python train.py --d_shared_expert=0 --balance_loss=0.000184 --train_tokens=665500000 --steps=6982
Below are experts of layer 5 (counted from 0) of a mixture-of-experts language model. Rows are named router (the router's row for the expert), gate (a neuron's input weights, with its number), up (a neuron's input weights, with its number) and show model dimensions 0-31. Each number is 128 + 32 x the weight over its row's rms, rounded and kept within 0 to 255. Numbers have three digits each.
After each expert's rows: a language model's description of what the expert responds to. This comes from a sample of Wikipedia text that the model never trained on.

# expert 39
router:098079161121110123155117097174159141132101110127142101134123074140167151093156076085071150177141
gate0:143098139154159136149143154125108151110156161098155145140087129122132125128156113117123126196100
up0:123126108142118131122127108182124060142099146110156148114192121156068110142132198123134170073116
gate1:172145134112126177120140121181125119116166229144154093106098132146121141158167141144184172201139
up1:160216164125128166156154126142129133166161190120133102145116137104149140141160112186159203129100
gate2:171114096113137086159134136164083038140078140132133156147138071146114177137106132080122098108071
up2:124076133162125149109153153173133092098122159124122146108073081098083113159076083081164138118118
What it handles: Foreign word endings. Final suffix pieces of foreign, taxonomic or product names, such as -idae, -us, -et, -in, often in species lists or non-English names.

# expert 58
router:154097157131098220175076126127129133091102130062121142091107097133180107118167055115141164126189
gate0:122155065085168119080121179130142108152154134071141156122118137110114111135116120117112139125173
up0:085138050139142117079091199123183116152113108112173158116121141148125105143127112106149169165177
gate1:159170087136101089130120158148160196099079120128160186125128117102115130134085065133092111085154
up1:173160145093135085166118144113105123070062159146109180078161122141143091136080143150101111094134
gate2:150150156139100111150101175111060159114101132123075088107098137094170101048112078061120106154113
up2:122110131116132132042203163095091142163183117163075139135153104139160147129146078154100077157113
What it handles: Table cell separators. Pipe separators between table cells, plus semicolons, colons and dashes in score lines and stat tables, e.g. | Attendance, Larne:.

# expert 18
router:091103150142100142155151147137135071090096170129121167111128100095164121109147112130140195150151
gate0:196150126131163094095133049159101097130107127080176042113114117092182119136085134156136138122107
up0:095108118108104109149130173135163105117138154197041209136123101113106181086127098047122082118100
gate1:120104133140135134097119083122119162150109143111148125056146167105135159124124132114146128142063
up1:117156129108121127124167102128106110147164106140096114098131082156150143147110119127128146100178
gate2:195077129148126122161143132100166084073163181048066212083141151117141068138162141154138142092094
up2:160145115144150076191171157066181049156149139091163128067152122164156115109146129148110124130194
What it handles: Articles and determiners. Determiners starting noun phrases, such as the, a, his, their, its, plus possessive 's and the ory of two-story.

# expert 11
router:184107124175070133163073094161105124090065146063166129095138081101171100135148058128073118104134
gate0:144125107135110139101114135136178166067138102083106073117177143153148168089092141140143165148086
up0:103136097133183180114130210100121141161060084195136122145173118106151086082110143167083157132118
gate1:152156102196070059103098126144151142094229114100119135073127184125123181128137119074114209129124
up1:120076177100107133158188184113085152138110079164142149123131119132130116107151155111105107131105
gate2:157148088113132105094140124117113161129109134057142112140150166097110146155100131183147168105121
up2:107154149142138056124129123139067146120132149144088093102152110154085161182127114203136095050133
What it handles: Biography lead punctuation. Structural tokens in article openings and infobox lines: the semicolon before born, equals signs, newlines, pipes, and words like footballer, politician, born.

# expert 49
router:090162097114071137163112148148123133113137183085109147113146137102179119127127130110101118080083
gate0:080136121104179180141114146120177122148158147115102151142138110085140156144171145162085119143119
up0:149103123119084082119122134164125088087121105151130100156142138090125101134181109129099098121139
gate1:078149130049114099112140094165137089152175110123194097108114143106064183115078111126109149138074
up1:113141136134126100174141112113124117191159102148142123133164113145120119113136135067106131169110
gate2:092199121089085147130158121132123174101097113136127053131142145148113118124108149181129214124139
up2:114149172089082156129155113153109173119140105091109162111098127140093110114152134110144119143156
What it handles: H/Ch-initial word pieces. Word pieces following an initial H, Ch or B, as in Chatham, Hair, Hunter, Hickiwan, plus words like Big, How, Bob.

# expert 32
router:096069109123096147121123140193139079111120138166082087092140104095152141119134113175098156157234
gate0:146117097144082140110084131162114061117155135154145165166115120149142168140155133149160083162171
up0:138073160113114135122139148081097094162162086148127074153103134118118107084142147184090123185178
gate1:079095118082137113169107121125051172097128158170091115080158135076108158161103117151124171088151
up1:106141096148159106146137120085045177146146099157138123145097116094129123166062133076156157093136
gate2:104131152127196186149131160152115125125151158113136129130135150060076175120142178172137167156169
up2:111124104163106034163126106165117124099147116125154097108156109177149109159096097087134151110119
What it handles: Place-name endings. Later pieces of place and foreign names, often vowel endings like Haw-ai-i, Olom-ou-c, -ville, -burg, plus countries and states like Spain, Texas.

# expert 24
router:167109078093126117139123112178160099143107084121166096156096104119177115131138083097091128123095
gate0:142080158084146130088143134127108086132101081143152129137140115126188074171124145119074152132083
up0:136141113146127116156162121117137130181080125166103123070160168109108108124151128172093136129130
gate1:170146196201151100130089115140109139140155125102114120140128077091132099107093138144085169129110
up1:159140160152099093140124111169145135152165115098160155188102082104154132079111077139090198189128
gate2:086122115167109169149139203131127156091161146159125138127075096108109163151141113118104123141131
up2:134096181110116144143094100065123122135143107087131176131090128182140100113114135155197148089132
What it handles: Asian name syllables. Mid-word syllable pieces in South Asian, Korean, Chinese and Filipino names and places, such as Mal, Raj, Kore, ung, ong.

# expert 0
router:117102133152130185143132193131137086155169185099111105137073066131148047096099131075130149138168
gate0:056116204079156127063106092168120047170111157148074061087123117133076156084118149120076108110130
up0:130165128170115206116155097190142139103130124139104167143138096161128132122103112131162079074151
gate1:106137173068166125138147100135124143162075148147156083136053147105138126164132156088129177101174
up1:157101107134142103124085166122163142100149079116112091082186105149108145151108169179115117075093
gate2:081148088086124199123162148144145111148119155110093125100100151125095096079141131168083170156103
up2:130184114149117117145097143119114113107112121136189114133134122062093176180173162091254150135126
What it handles: Nationality and origin adjectives. Nationality and origin words in biographies and lists, such as English, American, British, German, plus Born and Nationality as list-field labels.

# expert 2
router:095122132145154162107113096157152090146159179128099144115097102124205121079126117146113155109130
gate0:189151097168190097080134092085126116107130137149112123182096088120130151115178196215139144077101
up0:202195152104094140100147123105113172163163176105134182112157102109122065116166075128118085172067
gate1:100135098158159120146129182113141078162146143123105112135100117126131136124129139081080070102129
up1:101073145120122116163130128167096091142125213136105103193119123168214146120098164103142127112095
gate2:134090114102115146109134114135160096115132150112089174130124118125140107100159133136195153129061
up2:144089110095153081143107147125078155158140107127104107118167144176073093183086120066123170156118
What it handles: Agent noun endings. Final pieces of person and role nouns, often in biographies, like programmer, conductor, poet, showrunner, plus whole words like player, member, President.

# expert 51
router:144150133075096194131115163142098140093126119146103125113117105156144077122219103121128157188123
gate0:111088204128121083127067175157050142142096160105224097063052162089148143125151128119172108135135
up0:119134187143139072123111195151120114119097127139172090080106189055157147148167160086204112158143
gate1:110150138120111080118134151122114139099132190112154053114159078147090099183192093148084154125148
up1:159114148105082167143164130120134104079148176134140079093124111088097125189149085108097163083143
gate2:127122194126143131122146120138120106198110128125093122088107157119162232119141069127086097114183
up2:131056097161068107076132104100126138138108167160116147191162115146116101147093076107147126151092
What it handles: Indefinite articles and numbers. Articles and counting words before noun phrases, such as a, an, several, six, plus "ri" in worried and "Pri" in Prize.

# expert 60
router:125135144138099120139086135154169107077131134082144131148108044180118113105148127127070128154166
gate0:107138124142118143068125207091140123121173111108116161155151117143163145130105140119120076163184
up0:177183128121151140106110081101120151130112125052164104097115192193060118157142142141137197154137
gate1:115136182079076124086137140109150073119106146148082120103169158143091113127192152143133164103137
up1:209122156183078075147152143133152150174085127116120145159116114086057164130121079140104078077176
gate2:173108141153117103104117144152153090144045124114129149120142119165156101052115113087090114139072
up2:122132131088165127094159043122097127094167154129166108114125152078098156121167080141143139090095
What it handles: Number starts in references. Digits opening or inside quantities, dates, page ranges and catalogue numbers, such as '3'400, 1'9',360, '4'79-48, '2'019.

# expert 61
router:172088113150132117136068144196143130142079163105126142115136113101162147105155061165086087133159
gate0:221070191065119102090128121093166080105113157195071084098149121175103117099128060122151150134121
up0:111126111130113114107181129094119060135128094136186076069156098100146096051083100111160108131089
gate1:195120137146076117169128141116091091139097158112126117106115114178170141076140155125100149054115
up1:100162129152109156150106181180176085137041133111145119172143155135164125153135181147156112101133
gate2:112108120122139166087138179158118114149124127123069089153145121114132134150167140182106140127134
up2:130121154093147091128127115115143096106104134099168125107073113149155147144120141132118152124103
What it handles: Arabic and foreign names. Letters inside Arabic, Spanish and Slavic names (Abdullah, Al-Taawoun, Antezana) and common first names like David, Mark, Jim.

# expert 23
router:109132105103120127143116106170176067165161114109084142152151098164175105108152085151124144127151
gate0:121170086128118090135166123150159159153083112058107186169138117110113096089123096163124129094137
up0:071153098113125101157088066108123128084069137131096115161155164182179142186147182121123177102075
gate1:139103116109102129099101103123134141123158180088089181177113143147118102157135110179101101074171
up1:108190167176123120124107142192137148121125112156123092089125123101162129140112142074126180171115
gate2:107113175155144082167119133124094122079112097108163124137109104156180090160140105131149102053145
up2:089170150120093108170141191142115124112084100106110139135104145130159161117133117122127118043131
What it handles: Given names and name starts. First names and name-initial pieces, mostly English, such as John, David, Mc, Ed, Jack(ie), plus place-name starts like Fort.

# expert 50
router:145075106125119149111104165174103089145148166132115173107072123123153091100159103153086143166163
gate0:142180133162113173181122157123100145106164153148110091079105131098087097140146118100093151190114
up0:089134115110129091128146115126160138122082145166116132155117149120163145096139109159146092067167
gate1:074085107141085156077067111148129089112142132151139180169064130109123167155097086103121111165140
up1:097173174142148131175153179105169129130105131153127062157183123137187118087126139124095048119100
gate2:116071115114182168042150169165071145150131071109131103159140115163076110081136102156095135153133
up2:137125101210144138124134152117079143114129122139084053137101138136102119111127092123159100131101
What it handles: Name pieces after B. Early pieces of proper names, often after a capital B or G, like B-ier-fest, B-ille, B-ry-an, Battle, and accented letters ñ, ü.

# expert 44
router:109101112157096161127121126192175098144146114106125112142104066092180113093168089168097151135163
gate0:191114125094159140098146143121078086135124179192092143123122099083139122129166082182143179134174
up0:144033086086146094086110109159139137128114131151162190183112097077105127119167146152109071167167
gate1:121091114135124160113097147163182102133163107133135071130093093166169179125140130125149142091110
up1:095057112064102113175146080061094074095120130147165049141193143090124135154118107194117185208109
gate2:137181096096151066121131136145119118112120194046099149118140149175123126147123119142118095074170
up2:141119143076129127137144138142127135155183166128108117096152119179088158112082156115085167098144
What it handles: Personal name pieces. Pieces finishing personal names and surnames, like Delan-ey, Reev-es, Christop-her, Turn-er, and common first names John, David, Thomas.

# expert 29
router:173129184167124170105050105121099117104128153067115147082140118134171130108125075169103162080155
gate0:139098116128112100136158127139119133195113107131070135132114140157102111138136165138106206114160
up0:087180131147127135142086125127157103080154155132184160167166117095151103115158122073161102148108
gate1:147148113181089116115086160135178110122115127121124142076044131175181087156101087149095173115096
up1:139139063161103145127106151140115125156159096125122170120061099132153120128128092103075177127129
gate2:188133146056187104128078148143126114164095144145159139033139155109130129142179138146082101123082
up2:158187110049110085108038117154093153166178127157111209084117137140118130095069143138042113120121
What it handles: Table cell separators. Pipe separators between cells in data tables such as scores, votes, ratings and statistics, plus semicolons in record lists like NOM; LOSE.

# expert 43
router:149077143072116171111085165168166091106085171144128141124089102107146103120143101145124083153100
gate0:133114167110107130157141084150113117124117157136131163194148077165126122131180112146173150098203
up0:129107166155074157127193139091127079133086134149139111199116105098168068123118114154158079109102
gate1:135130112092121103130137095149136163123079151160130136153139102156120092211179091134188112156109
up1:186173121093101096134112134139160112151082172186162121103134114144093169133139093213156100144141
gate2:164098140104107161133191135137107082162129177032130104120183095137147181167161146133105082165130
up2:069147148040137145118147095139145101164121166142184140154123104044166099136162132158100094160120
What it handles: Lowercase word continuations. Early pieces of ordinary lowercase words, often after m or n, such as arr, man, hel, vis, maint-, stud-, appl-.

# expert 38
router:152134136107068147119105180142195104058138104101096121088085082133208122121158130114078162148118
gate0:123096065087122155124109082085138077091153133113121073132167066127118124073130146197158174149061
up0:141124063101125151147097147105166030094111133133150174140185101115109059142114133136109135141155
gate1:107191159142127187121109205093171121151125175088173116130146154142085057102177141129091093169119
up1:099095124134208136157125116080088099140201113159099098164129122110132138152075151104168137112205
gate2:157136079158161091088091149118144120156137110142117138140166131160128122102135155150112129148143
up2:060125131111147046121157151133134118099097123173126129146079118136123120070107152154117099132159
What it handles: Numbers in figures. Digits inside multi-digit numbers, years, scores and amounts, like 2031, 93,000, $10.1 million, plus words century, million, six, eight.

# expert 16
router:119145105153072100094044122166111102103131113107097138153105107131125151118173090123130136124178
gate0:124157099079160121112092237121135146114155134135085176102134094177115184080138099163105112142190
up0:154109103077166143067143165132090109088131160143078124124108099105113141095129111135131152111177
gate1:113114082138158115111082089219114077144061146118125104074114125180139147099150133136130125141183
up1:079158090173148137151153137173106089140109131084139129172052128117142146103129148102137115082124
gate2:077142115118110145089126156139142124091144129089146138104087099059090143157160150115132130146111
up2:120154181122136124104088066127145101100116148113205134085114150128125088087095167115167119127114
What it handles: Digits in tables. Individual digits inside numbers in table cells of stats, votes and scores, plus column words like Votes and Goals.

# expert 35
router:092135170135127182104052153176110136130120128110150133139154084104133144131141119086126137147102
gate0:167148135157148135133135114118066122102167103115124106086091107131107158113158175191156118121066
up0:119100149101149141152178167109118117143176143130094141116087171082146101148104121122107156074145
gate1:182139167143139127090126172138112136147155119097128063161142111155128123070106114115138176142130
up1:146110102063114131121146147111059100105083085129139158128114147096075100094103093131166105102119
gate2:106191189097131095109081154158137213098143173157180146134124113151147064103097105155159136169154
up2:143116117129103141149107106103125100119070152076080126103145107080116126123128121105139109076072
What it handles: Name and title fragments. Inner or final word pieces of foreign names and quoted titles, like T-age-buch, Yok-o-hama, Knuck-le, plus you, can, would, Love.

# expert 13
router:118121132093132160101132101207133120050150136113128190146069107138161111102139132102117154132107
gate0:138154155129037180189169157133152179214144114117152153100086111206180109112094117107114183086061
up0:110106062158072130119195142125180144192152107095137135079112120112226101124127092138115177155044
gate1:146120157118094136202145111128116144151158206085168094079180122131126158085128147159166177110153
up1:074138103122109114089141113138095127193168087166068178129127123094104173092119158151061158129144
gate2:142091131117165100091092166152186118081136138175135141118095117055220096096113147169101159133109
up2:095129164071102161143107071092097156143100146103152064125103152097111181138128174143150095165096
What it handles: Punctuation separators. Commas, table pipes, parentheses, semicolons and dashes that close a phrase or list item, like ), ; — and |.

# expert 48
router:107127140105078098104081151145125113108133152088078140133094077164122153128122150126086146125145
gate0:038136112128119113123145092183171162136107113097099057139131111076205170118108111163100124146145
up0:083144141177122127124076116106126154097160134114077142198171118075115161127124143147139070098082
gate1:096060148074152104075119107169126057147124137106157178185150090159102132139084117140125139144131
up1:117170095137143135126061108125159102151147192066134132132094155112138169106106136118115118120102
gate2:144113152132079118115123125142070128153140145135060098134179099152123133123176144141075154185114
up2:122109095116088133073081106139081153138142090092106054090145091077113178101167136107134178154080
What it handles: Leading digits in tables. First digits of years, scores and table cells, often after a space, bracket or pipe, such as '2'004, Bologna '2'-1, | '0' |.